{
  "n_experts": 64,
  "routed_scale": 1.0,
  "init_std_router": 0.0313,
  "n_head": 3,
  "norm": "layernorm",
  "norm_eps": 1e-06,
  "rope_fraction": 0.5,
  "qk_norm": false,
  "attn_scale": 0.0884,
  "tie_embeddings": false,
  "parallel_block": false,
  "init_std_qkv": 0.0266,
  "weight_decay": 0.2,
  "final_lr_fraction": 0.1,
  "dataset": "wikipedia_en"
}
Below are experts of layer 2 (counted from 0) of a mixture-of-experts language model. Rows are named router (the router's row for the expert), up (a neuron's input weights, with its number), down (a neuron's output weights, with its number) and show model dimensions 0-255. Each number is 50 + 15 x the weight over its row's rms, rounded and kept within 0 to 99.
After each expert's rows: "comes after" lists some tokens at least twice as common just before its tokens as in all text; "comes before" lists some tokens at least twice as common just after its tokens as in all text. This comes from a sample of Wikipedia text that the model never trained on. Tokens count by the router's weight.

# expert 63
router:32 63 43 63 61 46 83 48 27 58 22 52 61 36 38 66 30 41 26 50 39 66 49 26 75 34 32 44 70 53 30 45 70 35 00 50 48 36 52 60 24 43 75 34 67 43 67 40 62 44 72 41 69 75 33 18 42 38 56 32 35 55 42 41 62 54 72 42 61 27 53 49 39 56 58 54 36 37 42 59 18 62 64 52 37 45 48 66 40 48 66 38 72 39 64 62 57 25 69 61 45 27 31 57 39 32 50 60 58 51 38 72 72 63 52 66 65 31 74 44 69 33 49 56 61 36 59 58 72 73 54 46 71 68 45 58 52 49 53 46 28 48 49 29 64 54 87 79 36 38 64 37 22 63 30 42 45 33 50 65 48 47 39 37 44 33 29 63 30 59 47 52 46 24 40 57 70 59 53 33 62 42 48 59 72 45 43 32 59 40 81 43 77 54 38 48 40 62 37 49 43 70 72 55 37 66 39 66 65 19 48 49 62 56 58 25 43 32 27 41 57 64 50 65 50 63 88 29 43 37 24 73 76 62 63 47 74 28 62 46 56 68 40 53 53 50 60 46 40 44 53 40 56 34 29 47
up1:37 47 74 41 45 26 44 45 63 46 51 56 48 44 60 27 52 39 42 34 41 51 54 67 23 44 50 52 52 41 69 59 27 20 42 71 35 47 50 45 43 20 43 51 80 42 57 26 60 48 35 38 42 46 36 43 43 56 48 62 66 42 72 58 64 43 50 64 34 70 59 54 57 37 46 56 55 86 42 78 51 66 52 64 44 49 90 28 62 49 39 58 51 34 47 53 09 54 42 55 37 63 58 40 48 51 53 44 58 56 48 17 40 60 66 08 48 53 80 30 69 37 47 52 72 58 39 67 51 17 80 40 40 48 16 46 48 64 47 61 85 66 38 47 34 14 41 33 38 37 18 39 65 73 67 48 54 49 27 48 85 58 43 67 39 48 39 30 30 42 45 50 66 47 41 26 50 38 32 58 47 59 64 58 37 59 40 66 79 38 59 57 29 35 49 60 71 50 41 37 69 88 55 68 60 48 31 60 50 46 51 71 55 50 60 41 65 52 25 59 44 60 59 36 66 59 24 75 91 70 53 42 46 63 56 30 69 56 65 53 31 47 75 75 50 63 43 27 58 41 57 67 62 42 54 44
down1:42 56 95 57 30 78 58 57 27 51 64 45 55 74 46 44 59 64 61 38 42 36 53 77 30 33 38 64 37 56 54 59 45 67 49 46 55 72 54 59 49 48 52 65 15 64 40 55 54 51 63 55 58 52 74 31 48 41 51 71 51 59 45 51 41 34 43 35 69 54 41 56 70 32 43 54 67 28 44 39 78 60 50 51 52 52 50 46 53 40 68 75 44 51 39 45 64 36 42 31 27 55 38 60 49 74 66 53 25 54 65 59 49 68 40 48 60 62 69 47 43 53 39 76 09 32 68 45 46 64 34 24 60 45 53 57 50 54 42 50 61 30 56 51 45 49 06 37 63 52 64 47 17 36 75 77 75 18 69 40 46 26 35 58 49 69 69 21 67 65 26 68 55 62 46 46 63 61 38 52 11 83 24 70 59 40 55 50 53 21 44 49 61 40 26 55 72 52 64 70 55 51 38 62 47 64 76 53 52 65 41 87 45 44 25 34 30 54 70 36 30 35 57 35 61 63 48 62 29 42 29 32 35 19 37 43 46 61 46 47 62 70 59 57 28 24 66 45 62 50 43 29 49 65 65 40
comes after: " |\n", "\n", "\"", ")", " Candidate", "===\n\n"
comes before: " ", "-", " \"", " No", " Party", " Votes"

# expert 9
router:57 63 36 31 51 81 51 41 46 70 52 28 52 48 40 60 55 50 55 48 48 82 62 70 57 28 47 68 71 61 89 56 70 79 73 81 66 38 67 48 62 28 52 27 34 55 60 59 63 67 20 32 37 75 55 48 27 78 54 77 38 34 52 45 60 60 68 35 66 67 36 55 48 68 79 33 58 71 62 46 78 36 73 38 71 43 57 27 39 49 48 57 33 24 43 61 57 57 71 39 47 59 73 41 38 58 33 46 33 66 41 54 41 33 44 37 63 70 36 53 52 55 46 34 45 53 59 32 36 67 60 47 03 34 36 66 48 45 28 40 39 58 67 50 61 59 39 44 81 48 57 61 41 54 62 29 33 61 84 44 25 73 35 55 63 50 53 38 53 51 40 70 62 60 54 57 68 46 48 50 31 20 67 53 62 55 46 39 22 56 63 65 43 36 26 56 49 55 51 59 66 56 60 38 70 46 69 42 39 23 61 43 59 56 50 81 51 54 64 30 40 22 49 31 59 47 37 33 24 61 72 67 35 61 40 46 70 32 47 64 30 28 39 46 45 55 55 27 63 23 29 53 33 62 67 44
up0:30 49 50 40 72 42 67 48 80 58 47 68 64 55 91 78 56 20 24 33 46 48 41 44 37 52 42 50 49 56 58 25 62 53 45 53 49 53 35 48 48 62 58 33 63 50 60 50 74 57 43 51 49 45 48 41 56 66 73 83 50 25 58 39 60 50 68 37 42 36 36 74 40 13 53 44 45 39 58 21 63 68 53 25 52 58 75 06 49 35 77 62 42 52 59 59 35 39 50 56 34 58 69 33 48 71 44 61 39 69 52 22 58 36 38 63 21 44 42 57 52 66 46 19 26 37 54 47 44 32 42 50 52 62 48 52 11 58 08 71 42 56 42 42 62 40 69 58 65 55 54 60 66 65 41 42 60 46 49 45 47 51 58 46 75 56 57 33 32 62 51 52 28 53 55 48 57 69 74 36 54 43 51 57 32 40 28 49 76 28 42 48 37 72 67 50 73 53 51 76 52 49 58 66 41 30 39 59 10 44 66 42 27 58 58 18 54 30 59 42 24 56 54 14 51 84 61 69 57 55 20 57 41 63 88 57 62 46 64 47 56 52 67 36 28 68 70 48 35 56 57 64 55 55 49 33
down0:67 51 53 70 59 75 17 57 47 48 50 57 94 45 51 51 80 69 84 75 51 33 72 48 49 56 61 36 67 64 55 52 35 31 63 45 55 40 40 53 58 68 78 48 53 46 46 49 32 49 80 44 39 68 51 61 53 36 39 74 46 68 37 24 34 50 50 47 37 59 41 55 47 51 36 63 57 55 38 43 43 46 60 41 48 38 49 68 27 32 37 56 53 44 51 56 36 52 47 58 29 60 40 49 45 41 64 44 58 34 64 46 45 50 00 50 34 41 58 34 36 37 54 75 64 40 36 34 63 44 56 58 55 58 38 55 39 36 47 47 57 61 45 49 57 36 48 47 56 56 62 48 50 63 51 49 58 56 56 61 63 50 60 27 33 35 69 53 68 51 40 45 47 46 68 45 62 34 40 13 47 75 56 49 49 45 56 36 54 60 31 52 34 45 50 79 36 53 69 43 57 41 60 59 54 55 45 42 60 19 41 40 73 63 50 51 52 58 45 63 68 37 36 73 23 47 58 54 76 55 62 37 49 42 42 38 56 49 47 42 54 37 52 39 50 47 46 56 51 58 67 47 48 42 78 44
comes after: "5", "6", "4", "3", "7", "8"
comes before: "==", "-", "The", "===", "In", "="

# expert 39
router:58 62 62 47 32 44 61 51 21 87 72 45 69 47 43 63 58 61 65 55 61 26 79 57 74 66 67 75 26 35 12 59 47 37 38 51 42 48 70 61 49 73 39 49 15 65 53 76 48 20 46 70 27 14 77 51 58 54 46 45 54 40 67 29 16 67 54 53 44 26 46 52 52 78 60 73 60 58 58 83 52 33 45 44 89 49 47 33 52 58 33 65 52 44 57 63 42 40 54 67 51 56 65 36 59 47 57 64 57 37 55 61 43 21 44 35 89 44 42 69 54 58 53 65 44 50 40 16 28 24 34 36 51 33 45 67 46 49 43 25 60 58 43 45 67 46 51 41 37 82 28 56 27 60 32 34 64 43 29 56 70 55 50 49 37 51 59 59 45 44 68 43 63 62 73 66 44 67 39 52 41 30 70 34 59 22 49 55 32 63 49 61 54 51 61 46 49 66 64 42 53 43 63 51 39 54 66 62 79 36 54 38 45 61 41 57 33 49 55 40 69 67 67 81 68 29 36 68 36 30 47 68 51 39 60 49 33 66 67 47 46 55 67 40 46 47 67 67 70 49 48 16 66 44 61 78
up0:34 13 78 34 57 32 61 25 45 40 32 36 58 52 66 75 22 45 38 49 33 79 49 31 55 61 50 52 50 73 38 52 59 45 36 39 64 55 75 68 60 76 73 72 31 52 43 40 50 47 68 75 62 55 48 30 65 26 47 29 46 40 50 54 37 42 64 50 70 45 58 39 60 33 65 39 86 80 53 41 46 50 39 62 46 37 53 62 43 59 73 46 59 50 72 61 53 51 48 46 42 54 35 75 55 77 43 35 56 57 53 33 18 64 60 57 49 49 62 26 62 33 58 68 48 38 34 46 58 35 46 42 25 33 40 36 68 79 67 50 53 53 56 64 55 30 47 23 61 46 26 33 49 60 55 78 56 59 52 31 53 63 42 53 50 29 31 47 59 48 29 69 48 77 45 59 51 42 62 54 62 47 58 59 51 34 58 53 30 37 30 45 28 34 25 43 37 34 38 53 39 37 34 52 69 45 57 51 59 54 82 90 37 40 33 29 47 19 36 18 59 51 73 61 63 60 32 49 65 60 63 69 20 28 22 17 71 32 19 47 42 48 40 64 74 37 55 67 66 59 33 38 54 38 42 62
down0:50 50 51 33 42 49 41 41 47 57 65 10 54 63 57 56 55 65 31 35 29 61 61 40 54 75 25 54 32 42 59 51 39 38 47 53 57 53 91 65 39 51 68 41 44 60 48 42 74 45 71 77 38 54 40 44 48 46 40 40 38 54 62 44 30 48 67 46 33 33 51 56 66 52 80 33 54 56 47 53 57 42 73 63 55 33 42 45 45 64 99 64 47 35 72 72 46 35 68 39 62 43 46 61 31 60 64 45 36 41 56 36 35 59 11 30 99 52 59 35 57 50 31 48 52 35 48 49 39 43 46 54 83 43 59 48 70 39 56 50 23 57 67 60 63 43 67 16 44 41 62 68 48 35 42 43 61 49 67 49 49 50 64 54 52 54 57 60 54 65 41 63 48 59 61 78 42 64 52 50 71 31 63 56 68 14 64 47 30 16 54 56 51 49 70 63 40 46 67 65 68 64 65 51 51 50 33 53 42 37 30 38 14 35 33 65 72 10 61 45 71 54 73 37 44 59 34 55 46 35 46 47 34 37 43 56 68 46 83 30 52 93 52 44 57 34 47 20 59 37 24 43 37 41 64 76
comes after: " |\n", "4", "5", "3", "6", "7"
comes before: " ", " and", " who", " which", " he", " but"

# expert 30
router:73 52 49 42 64 74 58 59 56 63 51 72 39 70 39 57 62 67 38 20 59 54 47 54 31 51 38 30 30 58 42 65 60 41 40 59 48 19 52 36 47 52 43 15 60 67 62 35 76 47 62 47 50 59 44 23 25 77 83 46 30 27 70 42 40 76 57 12 42 27 87 76 53 53 49 49 58 72 55 31 29 45 61 34 28 44 42 45 58 36 55 60 50 46 37 43 34 61 45 36 56 60 50 68 65 56 46 36 16 68 33 57 48 72 56 52 34 52 71 30 44 51 44 44 46 53 44 82 36 50 58 55 52 61 46 42 44 43 43 49 43 30 56 53 41 62 50 43 29 51 45 55 37 36 72 50 72 45 65 39 69 77 76 46 40 41 55 74 21 30 32 21 32 34 68 52 03 62 61 66 50 57 52 52 49 69 24 73 61 39 68 59 46 38 34 38 32 70 36 32 41 37 71 57 55 35 65 41 40 51 49 63 22 40 54 43 63 32 47 60 33 52 54 18 52 26 40 57 62 59 57 32 33 43 37 46 42 39 79 61 53 50 44 78 40 83 50 48 74 83 37 51 35 71 43 62
up0:50 36 61 62 69 54 33 40 64 52 59 51 38 38 41 74 60 48 52 42 39 53 48 47 41 10 57 76 47 46 32 18 30 78 59 46 48 36 66 43 41 66 88 60 55 51 58 72 52 39 36 54 52 61 72 46 45 72 39 46 60 39 34 43 60 12 79 80 52 47 50 56 81 55 47 46 51 36 50 68 49 46 27 55 50 38 70 29 44 25 46 48 36 53 65 45 50 67 43 29 33 65 37 57 47 49 31 40 50 39 61 36 54 62 41 28 71 41 72 69 39 55 44 37 44 34 48 65 30 49 43 55 31 34 46 65 46 36 35 20 67 77 22 64 41 43 55 61 50 70 51 46 81 30 53 26 43 66 55 54 53 32 71 89 42 19 46 60 50 45 63 44 70 48 38 63 51 37 73 47 35 60 57 66 71 69 58 29 67 35 38 60 21 51 56 37 47 47 34 89 52 44 28 55 65 49 35 33 62 45 42 33 61 54 69 43 83 53 29 44 56 67 74 48 60 33 50 65 44 38 37 67 27 60 44 68 39 61 64 16 59 68 83 33 87 47 58 29 33 48 46 47 54 49 72 62
down0:50 53 71 60 39 55 51 64 56 56 58 63 75 60 31 54 52 45 54 69 43 39 44 55 45 23 56 93 45 56 20 68 58 65 63 67 47 54 55 47 39 62 38 75 48 29 41 48 45 22 62 57 64 66 13 34 12 63 49 54 44 36 42 12 46 26 23 41 56 47 45 17 65 72 67 32 54 46 78 48 58 62 51 39 52 20 26 44 38 42 50 52 55 53 53 73 92 56 53 47 30 19 54 68 58 67 63 64 55 39 74 37 53 60 39 71 39 36 33 18 32 61 59 23 52 49 46 44 53 43 60 73 39 57 22 53 65 20 49 65 60 77 57 40 33 36 43 56 44 25 60 67 62 47 52 49 60 48 38 83 38 62 60 56 46 44 49 13 00 50 37 60 65 58 57 60 39 42 45 47 51 59 57 53 38 71 38 70 58 59 64 41 51 63 67 39 29 66 59 44 52 47 42 53 48 77 47 29 49 60 53 39 58 58 46 56 47 79 70 43 53 47 67 50 32 70 27 65 59 65 21 32 67 41 48 52 30 53 46 41 59 75 38 60 31 54 53 61 45 48 66 45 60 50 50 41
comes after: " the", ",", " United", " New", " in", " of"
comes before: ",", "\n", " by", " and", " (", " in"

# expert 62
router:66 31 35 55 43 47 59 36 51 44 78 76 36 26 36 55 52 48 74 35 71 61 45 59 54 70 58 46 68 47 25 53 31 51 50 69 64 38 58 45 68 74 72 65 51 57 54 30 56 37 61 34 45 41 17 59 46 56 53 40 40 62 85 37 63 45 52 59 36 19 80 51 30 32 56 35 77 54 27 35 21 85 38 55 45 50 43 76 51 13 52 49 57 56 30 32 41 53 57 22 79 40 47 68 54 54 60 56 28 28 65 42 55 71 44 38 54 59 72 46 36 39 41 55 40 54 42 99 33 45 45 76 34 48 60 37 56 23 28 53 69 60 42 49 48 59 50 33 33 41 45 44 47 72 59 72 58 43 55 61 53 66 81 46 42 45 45 46 49 36 74 65 43 64 63 58 26 73 30 50 29 75 43 45 40 55 63 66 46 63 49 40 47 50 78 63 48 49 53 24 27 54 76 34 48 36 15 54 48 40 44 42 52 34 58 55 60 60 48 76 21 73 34 34 41 63 52 30 69 43 36 47 58 49 53 62 32 52 85 56 37 49 48 41 27 50 67 43 45 68 48 44 32 42 70 53
up12:39 54 47 75 49 55 58 51 44 14 70 42 81 40 52 60 28 66 73 47 60 21 64 48 25 28 41 58 30 35 59 38 54 36 43 59 74 49 41 30 33 54 24 46 40 44 48 83 44 53 54 47 51 35 32 50 67 64 48 40 63 66 24 56 82 52 24 77 60 54 38 62 55 49 35 68 51 56 40 61 56 75 51 75 61 33 49 51 43 83 30 28 64 56 73 40 86 43 67 49 50 71 55 69 64 42 47 73 52 46 36 55 07 23 46 43 67 48 30 30 51 64 52 46 55 58 54 53 65 65 37 62 35 52 53 32 36 30 64 46 44 51 45 55 22 71 51 55 67 59 72 43 39 37 55 60 32 36 80 42 52 34 47 59 54 81 64 42 49 43 51 73 55 55 56 41 40 39 31 47 60 60 31 35 27 62 53 44 53 50 22 57 25 62 48 35 74 47 67 54 46 49 22 75 70 22 77 38 40 69 37 50 72 49 39 62 56 74 61 52 53 32 66 12 48 63 40 40 62 29 31 56 13 81 36 47 64 67 32 45 50 55 72 44 36 58 63 40 42 40 55 54 52 50 41 35
down12:72 79 40 48 32 47 46 44 33 40 58 39 28 17 26 41 15 49 64 61 38 25 67 49 56 72 31 42 46 60 48 40 42 59 81 60 44 62 43 44 66 45 47 51 59 47 40 54 91 16 65 29 64 89 35 49 65 71 30 50 34 22 58 70 47 36 40 51 37 37 85 42 63 44 59 53 69 68 44 48 54 57 63 36 47 76 70 45 65 35 42 44 41 31 71 37 29 44 57 42 28 65 32 59 31 56 39 50 56 33 55 41 49 61 58 69 36 54 37 34 43 80 33 40 52 42 50 68 71 49 40 32 64 53 78 81 65 59 47 58 54 41 62 40 58 66 46 64 44 53 38 39 50 38 60 39 53 24 79 47 64 42 49 33 32 36 55 50 53 10 43 56 47 48 49 34 41 42 39 73 59 63 17 38 55 44 55 60 41 40 61 47 41 66 49 63 40 58 41 47 59 57 62 26 31 39 99 38 78 51 68 35 30 43 45 32 29 70 44 51 43 61 79 31 50 55 51 52 44 42 44 83 36 82 59 74 57 62 55 61 52 47 60 54 70 46 59 41 50 27 56 69 27 71 35 54
comes after: " was", " is", " were", " be", " been", " to"
comes before: " by", " to", " in", " as", " on", " that"

# expert 26
router:40 60 39 56 56 40 48 45 45 50 42 68 63 33 74 56 36 54 38 57 52 47 48 49 67 44 22 36 50 60 49 42 53 53 28 46 56 40 58 45 75 61 44 34 63 23 62 33 28 35 69 20 48 67 60 20 50 41 43 36 62 21 38 19 85 45 45 66 49 39 75 30 41 59 48 50 34 39 45 73 52 38 47 45 55 44 34 69 61 70 26 27 43 61 38 64 35 24 11 47 59 47 49 56 49 84 40 24 54 58 47 54 59 30 42 54 50 43 59 29 94 40 66 66 46 69 81 36 26 68 38 69 64 51 45 46 43 60 44 49 49 46 49 41 36 38 65 58 67 23 62 59 29 33 53 67 57 20 42 57 66 48 36 60 48 40 67 39 17 34 54 72 46 60 46 31 00 62 69 49 43 70 51 34 57 38 69 57 66 47 47 40 69 42 42 58 38 54 60 72 54 47 37 51 51 62 43 61 39 41 83 43 70 55 40 43 41 55 22 27 80 59 34 86 46 61 83 57 33 38 40 37 32 45 63 43 78 53 61 46 36 63 66 49 40 45 43 62 40 58 52 33 83 52 65 69
up2:55 47 46 32 51 35 66 48 41 21 69 60 82 69 30 56 53 55 37 66 41 63 65 68 51 45 28 60 56 67 55 25 49 31 52 54 62 38 41 79 55 52 29 62 60 74 39 72 74 85 40 47 55 56 54 55 51 41 64 58 42 47 54 54 33 29 50 31 52 81 35 64 62 31 65 66 57 28 54 64 65 38 34 71 32 44 46 55 45 30 50 16 83 26 69 55 46 38 69 49 69 60 45 52 53 23 51 39 54 66 47 51 36 92 54 45 55 38 32 43 63 27 18 29 94 32 47 63 61 27 69 49 51 42 62 56 65 51 50 31 42 50 49 62 22 62 56 39 45 46 60 47 30 40 40 59 24 86 48 39 61 54 63 58 37 31 10 34 71 49 82 51 45 65 30 39 68 41 72 28 61 30 49 64 45 43 33 61 36 42 49 53 39 56 39 61 50 33 47 60 37 22 45 62 54 66 71 61 49 31 35 57 39 64 83 61 72 22 44 49 30 44 52 34 73 53 34 53 51 42 32 34 25 54 69 59 47 66 56 52 51 39 52 61 37 61 41 65 51 60 31 58 48 27 33 31
down2:51 50 30 70 66 36 54 31 66 47 58 46 67 15 59 48 23 48 36 40 46 55 53 38 70 65 43 46 42 43 43 63 34 34 41 32 43 36 68 59 37 44 40 62 45 53 30 59 29 46 58 47 41 40 52 43 45 68 47 34 47 42 52 41 49 45 59 39 51 61 70 22 56 62 60 30 42 43 49 60 64 31 66 56 81 84 30 59 48 47 44 61 42 64 54 29 50 75 90 31 40 69 25 64 48 48 24 84 39 53 36 23 26 69 66 49 61 70 43 17 39 34 49 45 49 39 96 71 43 19 75 40 64 64 57 60 52 70 47 45 56 40 83 07 59 27 60 49 59 49 59 59 52 41 57 49 44 62 66 22 31 48 41 51 62 55 23 49 43 63 43 55 41 58 83 32 37 31 72 64 60 54 48 41 64 67 32 55 50 33 46 54 61 70 50 76 29 32 63 73 72 24 57 31 53 47 44 65 49 63 36 56 54 59 88 30 31 55 37 68 43 67 56 38 41 40 50 65 45 29 52 53 46 68 60 34 48 43 54 82 53 71 42 39 55 84 36 45 60 50 41 68 63 68 34 63
comes after: "9", "1", " ", "2", ".", "4"
comes before: "5", "8", "6", "7", "0", " |"

# expert 40
router:69 10 36 36 46 30 25 35 69 34 62 84 66 74 48 88 44 18 66 33 59 54 40 33 39 59 53 70 65 65 52 30 44 50 59 39 44 12 63 25 36 48 51 33 74 63 48 42 59 55 67 33 32 57 36 60 53 42 52 50 63 30 54 34 81 30 56 37 32 78 46 40 60 59 56 34 44 42 42 66 73 64 57 57 23 32 37 74 39 43 36 54 39 56 45 56 65 72 19 60 46 24 33 57 57 80 58 50 61 48 40 52 54 60 43 31 41 77 57 79 48 39 61 70 37 62 48 55 56 48 52 66 39 21 31 28 60 44 48 69 64 69 22 59 47 60 82 52 34 43 28 44 63 46 30 41 58 37 58 49 69 49 76 78 48 69 44 56 52 61 73 72 59 46 36 57 19 70 63 38 60 66 41 60 41 58 37 67 40 63 30 37 55 34 67 62 43 41 74 28 44 56 52 46 60 43 20 60 59 44 57 60 53 47 32 54 46 67 48 47 47 46 45 33 67 23 57 52 50 53 49 32 31 32 45 49 20 45 78 74 18 57 61 55 33 37 57 32 50 66 43 58 50 37 66 50
up11:30 26 78 65 37 38 65 38 45 35 19 70 62 33 82 33 25 33 53 44 58 65 23 30 54 79 51 54 55 54 51 39 43 42 47 54 43 39 55 26 49 50 64 38 63 49 50 58 90 48 88 32 58 22 46 51 69 50 23 29 56 49 71 41 73 70 53 74 56 35 47 39 35 35 30 55 71 36 51 55 59 60 15 77 73 42 48 45 46 41 74 36 58 17 67 66 40 56 45 41 34 35 73 61 59 52 43 58 42 59 67 52 57 65 53 52 36 22 59 61 60 50 40 42 62 65 56 37 39 92 78 32 77 50 58 33 38 54 28 63 29 65 19 29 41 59 55 24 47 46 55 91 55 58 54 33 18 41 28 32 53 44 51 27 36 56 76 47 42 28 57 37 59 45 57 48 64 55 52 50 65 42 66 70 52 50 39 64 54 44 55 46 60 59 42 52 57 54 51 38 48 50 57 61 48 65 35 28 45 55 46 55 43 51 65 18 53 45 24 58 48 79 74 79 56 49 73 63 58 46 53 52 45 63 53 59 48 57 37 49 48 43 62 70 47 45 35 57 48 34 41 63 95 25 60 43
down11:37 55 24 40 67 39 55 48 38 49 52 45 38 33 63 57 54 60 59 61 35 50 60 54 79 70 65 52 35 41 37 53 28 48 25 07 37 46 55 54 47 48 53 43 35 61 18 52 66 52 28 54 34 74 77 45 74 53 64 51 27 58 45 56 35 18 54 47 67 54 72 43 45 71 39 75 53 46 52 30 63 60 62 51 44 38 75 64 49 73 46 70 55 77 27 42 61 73 44 50 32 35 56 24 71 53 38 49 70 41 09 54 60 41 55 34 41 19 31 58 41 48 56 49 59 44 55 54 54 40 38 40 69 58 49 61 49 55 55 67 59 27 72 37 37 55 88 39 56 73 09 47 73 36 54 35 53 65 34 23 60 46 51 69 44 75 65 41 49 52 54 50 38 53 86 42 66 35 44 53 62 14 40 31 24 52 64 58 38 58 78 37 65 59 68 43 54 32 21 73 62 59 34 47 53 44 60 60 51 57 47 46 63 44 26 35 34 43 59 53 57 65 49 38 40 31 50 39 44 64 85 33 44 48 19 84 62 48 43 58 27 50 72 48 41 57 67 25 57 42 34 63 54 34 38 80
comes after: " to", " he", " who", " and", " He", " she"
comes before: " the", " a", " his", " to", " her", " an"

# expert 19
router:37 57 44 36 44 74 56 57 31 56 36 54 53 31 68 71 87 68 31 22 71 50 38 57 34 67 40 26 41 32 55 73 55 79 66 49 69 53 54 02 52 51 33 46 58 46 52 41 45 45 57 43 31 48 35 46 38 40 52 72 72 21 36 79 99 49 51 74 41 24 43 47 36 47 51 72 34 46 33 30 59 67 90 24 65 39 62 48 43 14 43 51 52 28 63 37 36 44 61 54 21 39 69 28 50 33 55 41 43 64 41 36 78 44 70 55 35 34 49 61 51 53 56 43 59 47 46 50 72 86 90 36 62 44 64 60 47 29 48 78 55 62 36 44 74 34 67 70 55 45 41 60 61 65 54 49 39 38 31 21 46 36 52 48 60 62 65 35 67 26 38 67 38 52 57 48 59 46 38 38 55 58 38 45 52 44 54 48 46 59 47 58 57 42 33 35 49 30 58 45 54 71 45 57 61 44 44 33 52 81 37 79 61 49 46 61 75 60 40 67 34 45 40 54 28 50 51 64 42 59 25 44 39 56 44 51 53 54 64 67 32 28 79 88 55 48 50 32 37 66 49 48 47 33 34 54
up14:67 46 65 52 67 25 45 48 75 41 41 35 50 51 34 43 26 04 73 53 37 65 38 42 36 52 49 51 63 14 51 44 39 45 32 56 40 57 42 45 42 62 69 64 42 28 26 56 51 55 49 68 69 48 45 42 42 58 51 70 15 36 67 64 72 48 74 53 68 60 68 58 69 39 65 73 61 49 52 26 46 54 55 59 24 47 40 35 72 54 55 55 47 18 58 20 99 54 34 38 75 43 42 54 74 37 55 30 57 45 78 51 39 57 56 59 71 49 56 19 36 46 25 56 53 18 50 48 56 41 52 72 33 28 50 38 45 50 72 40 48 60 44 49 37 51 64 56 76 45 57 35 63 59 65 30 38 66 73 38 66 48 39 51 54 34 48 59 58 82 82 43 76 51 40 50 68 48 43 30 52 34 68 43 60 43 56 40 36 57 42 76 26 45 54 54 66 41 41 44 32 80 26 45 46 43 42 57 45 27 72 14 43 35 65 44 88 24 47 40 58 51 47 17 62 32 37 63 54 46 69 59 27 68 41 51 65 25 56 52 45 31 44 45 54 49 66 67 39 28 36 42 57 54 45 39
down14:41 52 36 45 24 49 62 36 52 76 47 44 44 29 57 32 57 40 67 25 77 51 38 46 64 64 50 36 52 46 48 43 49 60 58 49 37 49 79 71 44 41 36 45 89 55 58 42 47 49 38 29 17 59 39 33 55 19 56 55 36 41 65 34 43 43 48 44 57 65 80 58 32 47 45 64 55 35 52 51 35 60 67 34 32 65 36 36 49 41 48 39 75 64 62 34 41 47 71 66 69 58 02 62 45 48 69 49 16 52 44 53 42 49 25 39 46 50 47 49 55 57 55 47 78 56 39 50 45 45 69 51 49 72 37 51 54 21 50 22 81 52 41 46 54 60 66 55 35 20 35 46 85 60 55 59 83 56 36 84 16 58 59 52 39 46 60 38 05 43 47 61 21 54 35 64 50 54 82 73 35 63 64 62 33 41 58 50 57 36 36 46 33 42 48 74 40 71 50 72 65 55 52 33 63 83 60 21 13 38 62 58 48 39 38 56 72 68 51 64 64 32 32 46 54 44 68 39 33 56 34 44 64 32 19 53 48 28 52 55 77 41 67 47 40 38 54 47 58 51 76 53 48 54 47 58
comes after: "0", "8", "7", "9", "1", "6"
comes before: " |", "–", ",", ")\n", ".", ")"